config.toml
num_hidden_layers = 12
hidden_size = 192
n_experts = 256
experts_per_token = 8
d_expert = 32
d_shared_expert = 0
hidden_act = "swiglu"
moe_layers = [0, 1, 2, 3, 4, 5, 6, 7, 8, 9, 10, 11]
router_score = "sigmoid"
normalize_top_k = true
routed_scale = 2.5
balance_loss = 0.000573
balance_bias = true
init_std_router = 0.00743
lr_router = 0.00094
num_attention_heads = 6
num_key_value_heads = 6
head_dim = 32
vocab_size = 8192
norm = "rmsnorm"
norm_place = "out"
norm_eps = 1e-05
positions = "rope"
rope_theta = 4650.0
rope_fraction = 1.0
qk_norm = true
attn_scale = 0.177
tie_word_embeddings = false
parallel_block = false
init = "trunc"
init_std_qkv = 0.0361
init_std_o = 0.00737
init_std_up = 0.0361
init_std_down = 0.00737
optimizer = "muon_variant"
learning_rate = 0.00784
lr_mult_down = 3.0
beta1 = 0.93
lr_head = 0.0052
max_grad_norm = 0.5
warmup_steps = 50
schedule = "wsd"
decay_fraction = 0.699
decay_shape = "linear"
final_lr_fraction = 0.02
batch_tokens = 32768
max_seq_len = 256
doc_mask = true
train_tokens = 267600000
max_steps = 8167
dataset = "wikipedia_en"
Below are experts of layer 9 (counted from 0) of a mixture-of-experts language model. Rows are named router (the router's row for the expert), down (a neuron's output weights, with its number) and show model dimensions 0-191. Each number is 500 + 50 x the weight over its row's rms, rounded and kept within 0 to 999. Numbers have three digits each.
Before each expert's rows: "comes before" lists some tokens at least twice as common just after its tokens as in all text. This comes from a sample of Wikipedia text that the model never trained on. Tokens count by the router's weight.

# expert 105
comes before: "\n\n", " The", "\n", " He", " In ", " In"
router:535481475544496506591523453466566557421523526499580517482551567532509462443459507600550494578550459508498568431433549449533449599483431465488485588439438548517486578527592567497482571489449480498532451515543514518547475569563489512502642457563504505531610468442469442494483586586575515598461426615541413522554502553551353453482540470476478512446543488489488430539546461478498541496468485488456484508528495562497496427491508567463478441539439461532475546554555417516497406520494437539513527590557567426519452488614453511484515498503440460497577404586520479471515449492479547470
down0:503566540559434518524489579510572512479526494487559535497539467509468541475518577478463468602522482519556494632455598458464540530424477537528544482404464536447523449570531506525500492535449509480554440490570510448542603531478494520551578449615379472439524390474514481488534505546495499531616499457490450492506437470477467398562511491504491481498501629382555465425544459472501584485537482430569503459555475469487451397544482560548532441539471493480538506484561419536408482520593439511484444503505429550555453550440459503405470520609501466556542448577470504494478612492470442533
down1:528457541537449544405528540484487524520458455485439489436529450494478524570526499504476528505557489433472557581534451461491649447477465451562522421477384487441502485498522469483548446536577542614502519519504566557486720491515547511465575499494557435464435510472575599505533512610522485558558416452478511470568467432486508542494471491522610540488471555552559541425443443487522468565421393561473506500506507548534565473487534600534523457551513402553511536577467519528469459509474442521474518533542435552508462534528401562520526515447467497466457448521418474452534512515505599528
down2:552530586490490430536548495484532461484434542466468526458480457488473490472593428606534504518554522452567505565499464529508444524529420479475474502469444346516498485539508620511548557527541411556469444411552519545513432512495515533525516484511469463510464436519527569473537475431570497502653430588450469564571549452506455438436573479474478564520368421571552529537525493569335514499457430459511525529453496540439432490473527407511482549487477507544512489545531522547500465538548595464465598502492515508463564462520603559558545509463524507510453542444457478504369468494501497441
down3:398499456531492487570506503573474477482539468535419500494534552399459488432545496455569476471477547514476499480461509551513472557463450504426522501440489537505448431524481426500561383393514530512532588644559498481422460411528523547446556484531441443446497439513494572541498505546439472483480432452441470549498481500618474541562533597526507535507581535521558485544523444521444549574468455490602531508434442417471456484434449486564479516340442505560536472440571567550489459596444519522440469474569602506427476473622591525504465507497513444536508522422547449494531505522520491508
down4:481548486584546440575539466484522480508524521421446454453578523570555449584490532500518484498447470365524406463456581484500430524465481438538466438540518540542515472492463574373651495489458500481538530444577555569497554495498533469484516456532512421499539550469437579492471562527586470521439506554482544507485497530475445447489595610522584601564523539565622424512469516491459446512500536448528509488516491471482431510507480415558487566502515476388625474496488558525439493522482410537413493448512510543475629516524476618520532484492524593476492471501488550536525464578487482526
down5:525474556499503431514425473407489455523553501435562542441515540463416525485479513540497595528501514497448527549675449523470474532437501397464520510527561546388498506568474463471508508489548493484541451479571499550542317591546461497422513486525395583448391493468469532485500493564533509531497499515528485499543441520502469501515516530455584598465581415489415480428517482490438601505487451510494502446485436451523487412586495492552508537541571483549544515442526443441497405513542430535570543524492518465619615390568447548519485477489516517506467434498540520429514518524530501486
down6:450552480516450499416416512481503502557530401460564589426435481425445410533519515515518473475534577498568486456476477516487579525499480444563547482537639442394390521474505428447512567449497514474435455458540570493559348558477514510502439561503512484482499487454497516561475553470427587507450498464445575500500464399469483406470489471483515512552494495492530397534500393475551555467488407467441407490538538433497553511544520437437465554475563521462511469499512518436456479591541507563464545460552516494522505405532446480464512608478421550469548489440471462470541435496629539521
down7:524457422475527562457474511518487550491399498482431537547503500463468522503564459484459572496434479513561470495464443438480517578529455444497483433478623538448496559490478451558570394411579466522549536477655495413435587472453461512550541480476454447367438484477544554512495465535488489518488474340566483447563479471546529481479540510516545462465507575611566555468521489364511492518567447619494516467566514480561494467521466519540435483512546462496542551528554552383463478515424449487495483504473478488520488465537496536472524363483501506542474428499484458488501477522424471369
down8:490520618544513426623562482486625543537504577486491424519572428543460469503525477531439496533512506485441493418547537440536455481470429499511533459497434413526573467527482539481488652528512456455424537540459466546498445378567453562457482580489467364587474466481443444471484473507525541565507520463559493466497543472441520566563437585476515457430417526577490518502584466515566479536416493408439459522518526576476598543516560448528515478469474522504501555583471508513507458534528461500517478490515445486555495506496548487423521604558577511363509500534582490527464501556474536437
down9:505515461455485530475503526502534464508480516508431479449480450510505410459563557521486525510495428533420543560455539449477491583486493441521540476466494494495454462499515534378444517363557556520512485578461480485488425531467563480624532472515392532482491434466478533541533599463508415521598466592622540491463519518512476527431483575462538502529507484546470548465565493586460461484511559576520375560523475576457499483445425431548451528489472460452540540536558473438494545523470569518452486485544551441564548518572462587514503390419518484531441492488338501521453517486367511609
down10:428476512515492491522515411561449616465459517461428454500477529476446481619503547476606484487479488550502526520532473564395439526533525537569467533378425511572479483515490408518504491407535554560550497533471439480511412470516577534534482538463526509486561596495517523558482529549516558510460462451437530443346533445533498526448491554509550531572555555499469465474496485551478559438546553442440505621572453495489517528485440432543466523529432490433508532482549505493482516568467566461561582457455616613482493472531529434531526464473426420559508526395651491527491442485520478498
down11:548516470559474573466478526480428544501508495516563588435486532528523491485480407526415499545514525558476515421511417514488398438465495499498515553527415578524559481445488560435449551603479463507405499519447545465441272509553517448475484592448521475499506541504475546567510546502540434452473497465510495418469493513504516487523418451510497480513466537506440435507507456537493532527459529449507523459504477518619522551361469383504462503534508533510553532464473567420442487488522517452521521487503509486618518434503642518366594483556461497481491465570530507529426518576499604500
down12:449522507450522516560459485554475504493506510519472536616528488503500456567516377538487500543527523512433490529497545508451576470596470497514462479531496497480440491456399466524450410588486571424393488564477474477483621457529453519531507612531604439453465478458469566532503464375505518478471574562534548518429461473456558654538584512568482529508509613469516499516503503516543486505587575517511513508426593496494469471567480397489523483484521479374517587482584514407437557576517470543532549495403537577557522474471546517532527549493511508444581535486599520464528526476438473481
down13:561560438452460489536555527527537517496593619407504482476514522551514511455538470568549555563530478463426477404481537457497541559496462516525559554560478410395541454472507536566611461488565581520482507456532516500491531494547526561530505483470599393467463480473519496560514446452509340620517587459481445486493580508529544502430450463545532464463580484469489534492486518481517492540536514550460527488541594419487524471488531471586537559482396400465475592450576504443520473570541505489465446495458437434433394418431481404480531502465546544419484468545540448476457574549484505507
down14:414469452496530496606419504501437532449584493464536527474430497502528577460422477502497515502443515489484505525476498481524483578593473504528410398464554452526509437516493524576482374473428441475534508405507549487473428461512552609436500385527447506422536481516476500576568509540549407528491532583484519458576498523518499507415482508508390535584485517514460504478478507514385543515590557552501508460441483513458497509429477575462519497556436532516445504484534511514579590568585557510494449560463556511412507485525464491531525528518519340444547432436531499422498410399412515504
down15:546541479577520484507578539491487491534466447521428550546458516497501516471524536560537484568456598526458540434524489427515616515468510448480553538458454498479466532526492422505520469518427494387500489474553523483460665439594548523542490524466516510408473552480363521585470468491454489445533487494471487576555522588557497470498480471537596498496519535503494469449465472514448523538531528580553457631519628410501483506596448623606530560545550544521475452503518517455440460439501410492487524395485467529525523402488529502543430466495478540529567524453403499480503449577595545552
down16:455505407458587438513439449578496544541465475518646551531507479427456511539583440479521518480329525476528534506499539459450452481487490467496439510476442599503468505452565536467426502470521375591453547554521507538582513537517471527542467440493531475367486440463541479526567474643555501471579520577412433574506441544422521421532479471523564415536487475621510540541484480405518481539466544445543490594494445418416450472479433525495480451524460547462488583467462529558473534457451524540542507436486541501437533558530506447461469459532513514457505532530503467479500465459454512566
down17:449524473522458472530583547582488509496518541511472448502452452523494503559476508486487491573529573562469542463524452520544609470498460517489526606487457525534443451455547410495432519458521514391534450480450513442493384444583485511437418607448434430466607566481530402496523484495374599589480461498468454544519501421526484600483489607476457566507536526547540492482505560526489489461513504449442489502507521408529493516470486527523519572494410591650437515454454514547407577639471468475490540430452471495492458438513456447497480463534493484494525492434513420520525557552484524592
down18:463471493502501501484577491520439504430511489512480516579438513555583528410519516582494461515511490516520473484469500464542360469544500526515476542419541523651457517463446490526457570475452501501505533480488454481524365551572554448574508499457495414449545503463588486548523368467597474507412530431505421453496588509559474556472476357523414569445511473504438573557543553514527551425553527390475500447477486436368447509509579482489518471450459496446533486508469535538421511629565505457444510423482472473511519391535423532479505541524533539469553513552485554550503506520462466501
down19:494498450474476454493507457462528488535546505555452541561577519515507599502505572466614569487457472539461449533535494494452608532528567499524514489487467518431497573481524456505485375514414403528481450371557506467433634489488581542501546481453450492521497523458531491493461559518556433429526525503495556515439478540415453507525426587527537559482509436523548566529517589450533583500569477544456498491485582456589506576527496533483448449570552642496326537519445483560513526485479543553461361519525526487493516461527516448532524495448474569535470514524425600485498480523465543413
down20:600446560477436476467509611543430508460525464472516518545464578481503435514502536555470499635559548614588476549523480560536443437482456512480485567547510592539554462538537541433463489552375562570494492512466503522557436561518510374496437459572490518520553517527514439511470495483539555450456562527539453511514533500416498442495537522518485542518524633503457486545483513479462513531562460414466501503531436388408440609492504484452497544475332498480505480495482452458547466452587519528493409449501454507417484479579474541508549502511445504559475492447501561590579522463402527475
down21:472498474477449534556501453443515503533466494460523493533518526510500523422517569367560588554466465560472525499486462480548511490533460511547465387509458435493451602481539612446496508475510370494496535485492598429438539457463467518545470404520506531518479503506380512410540515564489538529553579480527423510537439466538458510452493489491393466512383453608579509352445463500476447356515496458521617518508590449491607453487474506483438496539476489497511461497498591501528507485493498506488486517433468454506513488466359527501494459449464454446435545429517525529494451494552539385

# expert 247
comes before: "\n", " was", " | ", "\n\n", " had", " "
router:555494460534491512479520436408441543552506503527512463448509472613457484506376475514479445506468551533508534483451506519549542507541397447413487533522455577442511476491475537563580559551505457445461548510454503492526423570576525577543571577557531576521592517479537416535519434525528471536428462519529479560542560498603415480506444576474455451435500473534454534612547483507532407510429430485437460469485512563517556379491486505408459485528488530522469510500549491434403428561534434510553535567373584463443431509546406530452538546498457494442512455513526457456432496525468417409
down0:564508485410456465548516537444575521455460520572435429523588472412527509534474482536512464494499479578545382516440480515545451474542488444526456479464453435522607525454594463470535540488535471501477473454475500598483560566517468552521557557466484481425489496550506436450505509583498499522513513420513510579536494575562514498407520561383547594480541498538508462486558426537445488434486429490490476543537561614420497403467553511551536517472551435491432546445495408499401477615484522534595545343439447492454491477463551407470396470531510485477468498495535471464490478452528469414
down1:493503433551470424456463611482527457492491527480484581584518507508451492401466501556497466460603499504604454579502536465482536362510466530524500547525454459516462511607581523455561471551502553477443438412386400521505549446492531578466455529486513465548434438571467509437510458571537464476536622496523532551467526490423675439531492607432504515547474526517462477475442534465556497525472459575544538452471569467522526464484525528485456516501529468525488514482528458499530453503458425524443542597449489398471540555520478645528424559460527497474470474453470450439457527518545454564
down2:536535534547437548499631506408596590382481556423529462512437429585493539448460539523631569594434515484554507526510522404443529478524484437505475520528489536543550499492452507530531506530465512460522526509512506547483741551496548436496541519537443496456476469498517507465485517433515498431473491443454449568529487477464460558543523462524442463473421500404439511458450545464468563545508532531441470530606471554437491511553485693456534518470478438510434475563505549498532467497497511456503588492471487500516520495436458437428508504487502462489524502510492492529547455564518446610
down3:506448520559557529541573527555444413525461479469545544495527588462445489527485497473503492541525456484568546534439488468493446482523459529570489510454555470467514436516552547440460435551494498570464538516520527505579742439509548533492452448531544437424455549491477493613477546534446489470525459449485497510530458520469520449448481454529509459538545529483510517455580459556446485519526476535560490503551481549464501470469503781449451445544457441475465491463466521465537516496499524506417437522488488465510399509416420467530482514469492500414566450517573503519595434460508503595
down4:524496510517499455547554467503574538469489507480572403429505496431519452512411469539420561558525574453524526536487433637480479578578551510530521469506497551547568435498610514531481487555455450495538549389494406489493521464477510499456492535377463565464563532572455480498444575468403546492527479490545517424549568588486530567464500507624596528458443588463482497556470481595528510506555570490392502581460507504509546500500587536480483447423458571441521490439457430579509531520468448528522466492525518572443531524402532493537448575431488449514558409505496451576522477432509461452
down5:476451473424507496526597485568499500583415506445544492501579560503513521584466518471505548491450489458508439475478487526511441447429573458564426476535488446564466565548581546484530561478410483509506443438479488475404509553532446478521519486448419412535572510516490469516424481431500568459486449585506586581529552526431517486519437510465481506596527528519509516463482459487519444541557434504618500467527505503545478602374440515556437467445593545435503528457519556482504509521518478513443555454565470506533479498409425506438388407451485472586362495534564458481534492451369579490
down6:455500461470470522568520505478467411548521434550425372481494489523519469515538546475542528523523436461661470568525511530524460527595503515473401543515515484469491491495544476628429475482424498557538550461543528518513464445475536520501419518478420416481549513423535541436586493563468525510550474489439460466555565480586480503487503470418493591545519622500529521543527518501471501450567578537462487594485616484589496521512410441429556511449390614497496569418536460594489477475429502481530528577451482603581497505426546491488539503458498532545493447501547516405539485537439475542
down7:481399527432610516452574503517572495400394549551420425443525533521519536504469419497540542467473509333473457408484508476464559482479476562494470540467542428522520476530442504468570492539493533404523479473531530499491506472538450497481504518538539492528452487499578480402524461427495564530474452453519457484461658505453439537458463549507595451458543386664404474439482460479503479468546538528455448488514521444461506515556456502572476529479436523497451494466546448481516488550527603451535565485439546549498533453424467549545499517537562467500533572518488557550487615497550594557
down8:513547459456534383580518522496530486522523535585501497531452459469493537476478492521478403467540427504487503432453470482435497512538483534455437447449423497513441434511450455458428437524545477516572553565473539574514532521490497545561552571350533421499434471492455554522564426498449488463492487507523487603544372546534458482400509465499584498454470518554490554530427482447587537485483471475564546419483486560531465475548619545550569487461432500456482583569562442495694453473550497604491440449530560552522503554461488528513497558508435492542484571537501529455538505523564512604
down9:557526451531539475351457519518520490501509452536469538484594535484467406455436497525502499475454482472436435488525526520474540431532591575518456412482491513492456595477405432448581512487481462523464494585479506422483523495444521535564476464470480408518427577513522555469609532454533594429494495542454557645563500546487523516476409478485461441470546522596514495593445516513524524491474457484396508467452505476567526481506531541524490520542497506482515493444477473520464570486488443479521454477514458612438557380479519584502450430368552527656486481567442442574528441547521499544
down10:534449483556434462530567529551436586529491508542503411439492501560453422487525579454500486588423564513437579490527542572481534445563437506408465521544706418456532526526521496559443488449505536454533478440503516442456452551479551515470522519540520539415508471499544500463470518466508559527561383448476510509481454494548513448473479528413435436470449485433418521477505560542598495476524525554485451503539578517537495529491456493455505496523581569546471428529498516474435425626553559544547525511526559534555503461544486492432419502465469520569405514563495509420500392547522467365
down11:483544562457461541467437480489490519498516418501420574542487470533529542506473447482487457544384458505494571527471405511557542530468495463562507591393503382549581571564542533465495573553473506440517568456527485439480545486454482619449515456486493524532483552438550528508620465513454411556585510486524524580453483587517489523513535441556510466450488465452403486510553491579528416533490470436479465518454503459615579372473553495588502480550455579516483525505527458485548508581459467479497478500563396540483389403553541486517498544471517506529401497393444550476557459515434450505
down12:497375485487454542458520437446500486485456461468472468517502527513506477534435441517469550544531577443479555502430589493409515487408503481463470476502451562528484564501527446521483454457521587485487462449579525548448449441434515554595477479588486432569329451540469517549501467543646508565530467523483560515468500560459555506493543598475556412538510519439496464519501582539543465469470621452602443459435488630543426510459485415542521445483485539571479511426408541495523503458561512529493552474577470474516481545519549511510537508475475461508490541558574621581523461535516421551
down13:552494500567461457539401500528623453477578517509514497511493509480488466524504479521530492552653518510467434487532540456487506535487519515412496548531508533498566451546603565435473479482449488534566453487554480451469476503487483460561581507543573461487526452501469562504480521407584535484491401512495563584582514536501619500545547598522508511537410507409505502543637426538526511500483537446519531495501507518459505578519427482401442414461482507462496491469533466457515503490492424578515493560509549520516471411571516429559455464582557379600440469569508365508590572435433486479
down14:463481547593558467470475535506548488463491497457528521554503582521406426503526503517438481506522440561526507523481482634491468462422491481477464490475511532480438514532469497354479522483489515526529546465463427552489707475549559554503493502510561492525470409492545465528519382499424413535519599462480619455467586541480443528400553491543465426491568468502594599435459486534421437528555509525502584486473532555529378528502502589486508457613481473459505554538434496429481514531474468402516511504468490473454449524466536468518498522401420506457447526506485544473496493445474590473
down15:436495545511542502517538423461508557563461518460515463485433581581440571508501524436437399511467489519564551482464459381529492473443562540498545530575553426496503493591539496401554533516530528529522499452497517505554550449538519566425532464534473549568549462455414459547561448574603509572513487474360571469555464568453503509411456451577431517522475460510440565520482482500483591560498529483434561540456479544493513447486502533346473416505549537492419548535479453440432514578550502481450473529426511537563610453453578501443414442549558550487565470442503498551492484467471522545
down16:507441525487492490433534510441537505419512418529516481522543534571527463493457567503445427458453479526643424512512448464488522534540471547471414533431653481471506529534568551574528414546486511404468520523502491553471569479434528531547495486522539484537452506444548510505552541502417432482497466515484565482436408449517452568542450373530475440547389548513495419504511550479505521561453495443419535468490457433586536519473488571488405409486534592619478454495503584498475495563499476556444530469550533443426465536509434498582527521391603547481455455547443575538504463493435505448
down17:470495514495517477479544461590614493514457570561489443504568396508575488439484472472561472494451561462416423416465488486429533509516517456469447434458564522505496598428536476504498537588505549529514471586506517490514432433460473574588414511577461522515511481570355577473569572472487581521554440465654455414448427506545496517518460479523574493491480523576482493536511534470487516437596472544543432539557497480491517588427450493538471537464565461510518509473479444594471525480494584487528493494584447571554532440536434490470470449504458576493437511464476485415484483510442361494
down18:448588486457517488553474538532533528494365458533506657466542545590533556459419544494495460471407499476568474435445565550422435455468391458479529498460489617506483452503514506465468474482565514462508519507601544486565467447524516506474490419507474542433462560445518502454563483464474470508545464587445424626538463571491526497550616455579512460519605553469422438540571561393521509528534455488532548480497576554534429476553450506534474571495494471528491456533458463457516546405565456553446441426444518581471516530518535595546501494453519483543514589463551505532529422509520515483
down19:520528434491463620455429435510473513518467496448607539460493525602461429548524546493441468432522499461427460517507590455518565546502446567514524534442422545456568586517560467514483459527529476519522546458436583465507429450527567473474525485488481453490432549496581522491518491448581519431520459510501398471482458509448414462511487462513455527456544528513399501532460544519517558533488471478441548550491419486466516501574494451499417345505578598456375489495388460553462404550557485563475417427515504607496544441490530513514519469576602475531495440466508480402503581514467476438
down20:519481560557537526563532401402490444401529506469512541558429512405536457474569467507475519500457495545563398454514455593522472455421532615503422624549456555530535584481563517482568515471479488577558470567509482418392428456527443532438499489390559575520505469481539494518541488615473476477492496529520574489555397546538450518450542481460585485451537448453521483539613424416468533429547484526516433528454476471446506546465530362492465585502492487518498500464459480564492465494518537489445430510557505485457482495500521466566563408610430442524515505554461475485515469536523483465
down21:444486582474493444453532590496516428531382427499535476407554473542488459524459519445475439432526523539488536510492419467510536449524540429507446486468587503566534506437511457542459578471444531438453392490498400566557635552600500604379582507458494552533476475529547456557485533435618544553564576440528530525581484415474493505557480491485395473633522415437470517552434453545486493461460493562444475538510538475512478458432543540584541440508459502573510525451497509472513459576451534465529518542488424503468556496463522520553473418514498525458534502481526438571543474577482526478

# expert 35
comes before: "\n\n", " The", " He", "\n", " In ", " In"
router:584516485534510496628490423474559567439552523498498489477587591499524509436488435538651443545529473524468528431529491493484497648466509542476492583501455502486474582527521588568548536504498521464465525525558486525564466568553475502485584409558545572495544519465482474488589609519514488556447429471477357533544512576541435429453533511507536524437485553455488467592571548559518548463500462496506564505500458567441540409496567523426474494529446428521489476493546484496513430496476495573584536563483572459546498450652450511517454474525453436429561461544522541539520429517451488477
down0:591407510485537574574527391501525468547469446577532574454563433503546479513519513507419465424436476528519503496474570577560509475463576555434515434548482516502595626536542567446497459497493457562458549444484552498537415548547534578543471375507598497567524535494468401463447595539540572526530431470538504507521423624510454375538496527492498402361503523544534509449511525492508547438521508420487487513470540474497504523586447492519483465537558482522488539438518506482528420461587538492463592568527460486504488447479523509501511512570490592386510532582456502498471512546502514477
down1:606474478495478612549546532432538500484399491484516489559484538535468544582456428505397562503486478506388552487502418529516497461475519497470538461459541541456484504549517555479449486622442560495549490493572461514513697480541459573524555516543494509487421552547466475456524460533560544488413465440486437481413471516442476492419620384534435465436435535588558527443491478500518453526456545521528427432540502537531521511528515615513526460475433481426532509476518463443575431496437463557563525568545410473484430481469467579431524466491576524540517547579519451544436506515513497512
down2:501572603424464457428455582578432515405524515537471460515498531548477501453493491554512519486538461505549570509488488453560601472530452462446456509462474488468468478496490551444492451510490584495529375469385529465443659492427498511497553502440558528556419504481409509513519331516472490498449521504459516565441517447496484481489453535513466492503460485607546457530425441471516475516430464447473528504456486537522454459524476482489461553436481442492454466540462553647593430594487513545459445516569370395472551475553508600554495483525578592512529508456516552567527508512511512472
down3:463487574505519585550453570486474573540503468459443462488540460498367438511606484474482565450550436575512386350493567504524504481459426530500439509476433431486613453551449430492526561423516494507539543514594410516534522535471476481482514488374434541559431598548555480464465508479520522495503525469411462542520531478545485490549474592559504425551463480496499461535471603558522522413497443508545549537503473529540465567553522475470439486545415477511499543489497564523555512539492427458591552520513422469549507502525517547437435522507475556550422457528500570601389555537513440551
down4:446475489601483567469506501513521487457465420501465458499592523456509439527530484525494444488450590485511435467440507473566582472477503514516555424462598432568490423484357485473487461437525544466526458460543522457434465606447476464495437488472408489524518568503447464566432556580442494451534581435585491443465539515573476458465508453435489490577537499433511572546531500442494500446500543523565459586429496453519506503524581584560472535571416487519469415466481529498431575427458666569471447454474480455518511573463550428503487591444454588509490468473476475521428429509556526437
down5:460554623415481544488521488583534507469512494496463463431627428505585523531437487520510509413566428482513526449461469517535537424492530579468650493428516490547497528471516472573529586523505575452542618508508549509535496436574501580538542468445476513508463544519456500406513491557510502510543540493519464479598518446530557508476456469461529406534489566425492484527441523456511439583544528459465535421507535521461518524413477568591505546531506527518452529378577579541545567557425497404504583516536499436506421450485580518506472504503489623445545506429516555552441442519433558545
down6:457474509520474549542556409503456557473541501463489491480442352495590523522509483549473416461550504519544466497482518563440512494463509476507467486617463477539499475528510469501401438597458514482562497456521510579510433536493470521550422521435483491406480494549497471558442457517586524520570544439499575556508470524501524513501533498480569564450514510500516420549505446529565555549431479485549411496369414550604517591402509422577462536560565622498534538444450496513402532434477488450517510523452532509533414505526568524440439540621499552563552568528507511459358537530523545471
down7:536476564508504581572455449489497443571515421538562584480467579466462491436563462571443394489485514534569497539510507463496456539517532455531469474486323482474493515618468525566572515513518568475443481485482522467439433555556543544531540434490544507459502475438548524519448587462539522462513497477479506539586556449523519447512493443559471430494482450594464491501463442464558599496632447522507485536480465515498506532547489481445479505423552387391483479521590558531512556567570473577496528495541509575518495515506558495350356559497398487579501498552469505452462505471512552458
down8:505511441444537457618454416553491525529521558457462499464522485543456468509468461456435464421503443543506506539516522550553221560509528607430495543498528508621495492503493544458507430418478502482534483504546432476546303524522518571500499397485380559489511524573376516412487622525561457565465476497487483486481518506535455457484470406450485537488534553542530487545512572515474500489417561473457516549545412521467510525528514567469469570461460477484485492505468471537504546498453540519548488472505518453492536514498486477485537518462440505484454525452519449550486500461434433517
down9:573568526496497435473462478433521501479513480556519445447536506469502486496561466492512508439511469407380550479530517473493524589466545459512447477370562477446447527468500522488446427483526497573545529518491432516443630456536547459539431589427501575491520574550507529511487546391527481532520470513492409411513481468609574424535471487571508471400491489469454521566626478549374491488526556547473431531477480559512454538475480553538514424517467488547610485455547532474505509456457539558450556604481554385488506531409428534634485435496503449556470486455503437419498485460531480520
down10:596617540474447494477392536457518532482518502496436432514428526562485580570568465545476504560491500488447479593503556470491555463538442488547449518556429534493604362549494530475492489606620439431431477510492459527436523464576521521562495535482494482474537463515474426548521432443444578573550486478444520497466480543546469596570467586495470481530496458467500507468402514507522472504539617408518466495537558513420508492487481438356502529413465480483482503573435510509498585536546470441416485484583400574497448492463545482513457575501521575503574512505470498509539503559434530574
down11:522495485447502421511585552492486404463674487544527498430462481570510559532449513485500500506485481487515506501504566522508574549505481548517528366462533478478453461441504496495497471508438589406555608480523458464528523524542520474629471555509497469544528515393496475544491484489623515659546487519406447540494538474465519449532532423457593440414487379503479493525485568495533535499541524543492459443473470508473513429494526529439420407528468544579434606482604499555431395480510421491487501510467544452553412452453447567539471448530564503534504488494597503515509519466512489524
down12:519539533516522506439385448442495490480460527482456476465484465475545551543531518586588553465437461502472471428526517564535519501477544531444544523414437488474540533444538489538478490513599472431459504410536586536511435491486526531545468549508502524446588477492465497444568496549489453479489509550454534379584413542462498500525413531488504477569517557530474527409559521547402509516485552586520474529514489419569502416377523472486505557463619532575509543525433601455529482501482542479424554516639535457518578433516543532606475586456447525427542493532431461538487517436659510503
down13:504551524555541479525584433512535599505455594424551394563482463397456488494534504414582436461511470469478497550561541499463442536530572554567503487520487561496548484541441552407521580477510510500502493521374560435511319430543504448483476504522516597430507531537472457511478521526454443490590461447497448508479555450536546495443461494530533450480462492456419454519495537440498475455562530465526493420469514558433344476505504420519486486453498506441567526514516558487413494486590491514513479472545516477436474571443466412526506484550507426564481626530569485564520445486523511614
down14:502544449484528461503511543484405498535543500431531530593595497538422501452437553508499553478510542599439613538474570475487478431405569510432502441526408598444567506583450514431514493537424502470459498497508449469497492559468525493529601498526485465578432512476564513442546454572511500457470548559463449553556529438453498610444569523542495479465509499464549558485498433500472499489433481510584499497562470412447588504485485485539511508435451421499386490408414516443513494538468562452548540427450419477410614508485619508541501543478556489583539483543507401500527467574556449515
down15:554444521351511505480526454505522454545479470434507440525477489405556517572478496553467526510512493492422562494574446438451520559520453444607506505537601518518515489461414563488488401586514499482477547427513473623519361451553507424528468552553540478435469463457493583505456521535452559518487489483473434539629521450520490461525498577478484415448502447528445598549471499532501500489584472524534473419472542463586459501520554471472537517478530480438526350419504564403616612520539560516541465504522519521594559411473535482500501563517505509506499500524524492450525410456493510459
down16:471509562462513467501597436484519535422516468527506492496518474506468549454544543523443471488439500508477532423415498563435384540521546576495445396420526489494354574473449489481497383472476551505453574477532542439499416610466450520435449505557420577541492426458563490454478537509506494652486477495526427437541467545493452509499496564501538534455466440462601545536498475529442525470486534550510546412586529470516481435468476584354506532502460474449559547458553548533443519586456570500432427521553514533482464463424516474450493489579512511546516464402516564502575545575498482497
down17:482564471441544515437505491483468435509605508514511440440408426489530493471539502464511490549465439419469573465402555462579475499446490568556448353537469594467483406425461438474434462463534459478447492495535549504455521401444557533481485508536504532527436487484643493532504445547469506533477548509557469511467498469492479482484538596449476496572503491549582510552533548499455497483533536505526535562511565521394569541418491537420514420490398540531456604489515352451610495509539499525439478431533491557515419477506504497492609481391451448496536554447485491484382487491496449510
down18:476535545467451499500513440485550462438479524474484447518550472486572474493575515360495476531524496417500528596433475572424501534495529614513412474522506456494436545555460568549535433496446463475512547551527550483569496520488570554597516504530521521474489462544500565542454560586602501515526520485405471461612483561499431507436509521487350513515506514446514484530514435576500464383467527530428513474485536502457508487527507428432533519458474512503510494461473475612481423517516561390485604519446459454439468535522418428437510556570498477491557537406474554623442550483501392408
down19:497507516386472498366542545511527471521441532588524545513474561487462481536539420482508478487587469586586384439491499542506561505537442471504529627519564458474536541452529428537460461398457474535523576526484471410496329479480507543504592496433497518510531506508517516563469462481432558484417441480514512472494529513507577534460498556472544507530508478461434368530562462508431568487532516511491458448513452560480541503497515387532515495460522436644460472557472453477493500507495542446437503459596430530478481497456453472482481535463505485484559444422482512476569637554535607421
down20:457458503492555491593529446552525418521475518453624522478521456507551490557527519480421519485503552533429614558559576527519482478424574468386479545541523456465520539503503476536466495490453463464418476492505449504474586463512557391476474518458546523476465502583477499532452534467555464546533505497472495492453397543487536461487516430508559499441480448513601475480599548513544472519406366518570514518520512468530455537570438502442570549546621460529445586469485571521498536443509443481508510531610423442508553526541515382548519448589542589446557510528514412532519476608480619534
down21:452576422498395511504495451538529511513522399486507469521572364512535410500540468437401472462497475428539526512459571514488564423472477462362523494505372542457415497420462458531532426590462471499494561555448429474410517576523537487580494570602464502555564507492543558472458517497503441425491513610524582493414521475508494502512528509504531569539535514512529496536529512494505555548437577576414530497596480491428447511495522372389535466566489543472486474491532594547521517509492527528466401515472492465519469599443521569552488516509415557535489524566438537490477536492464477496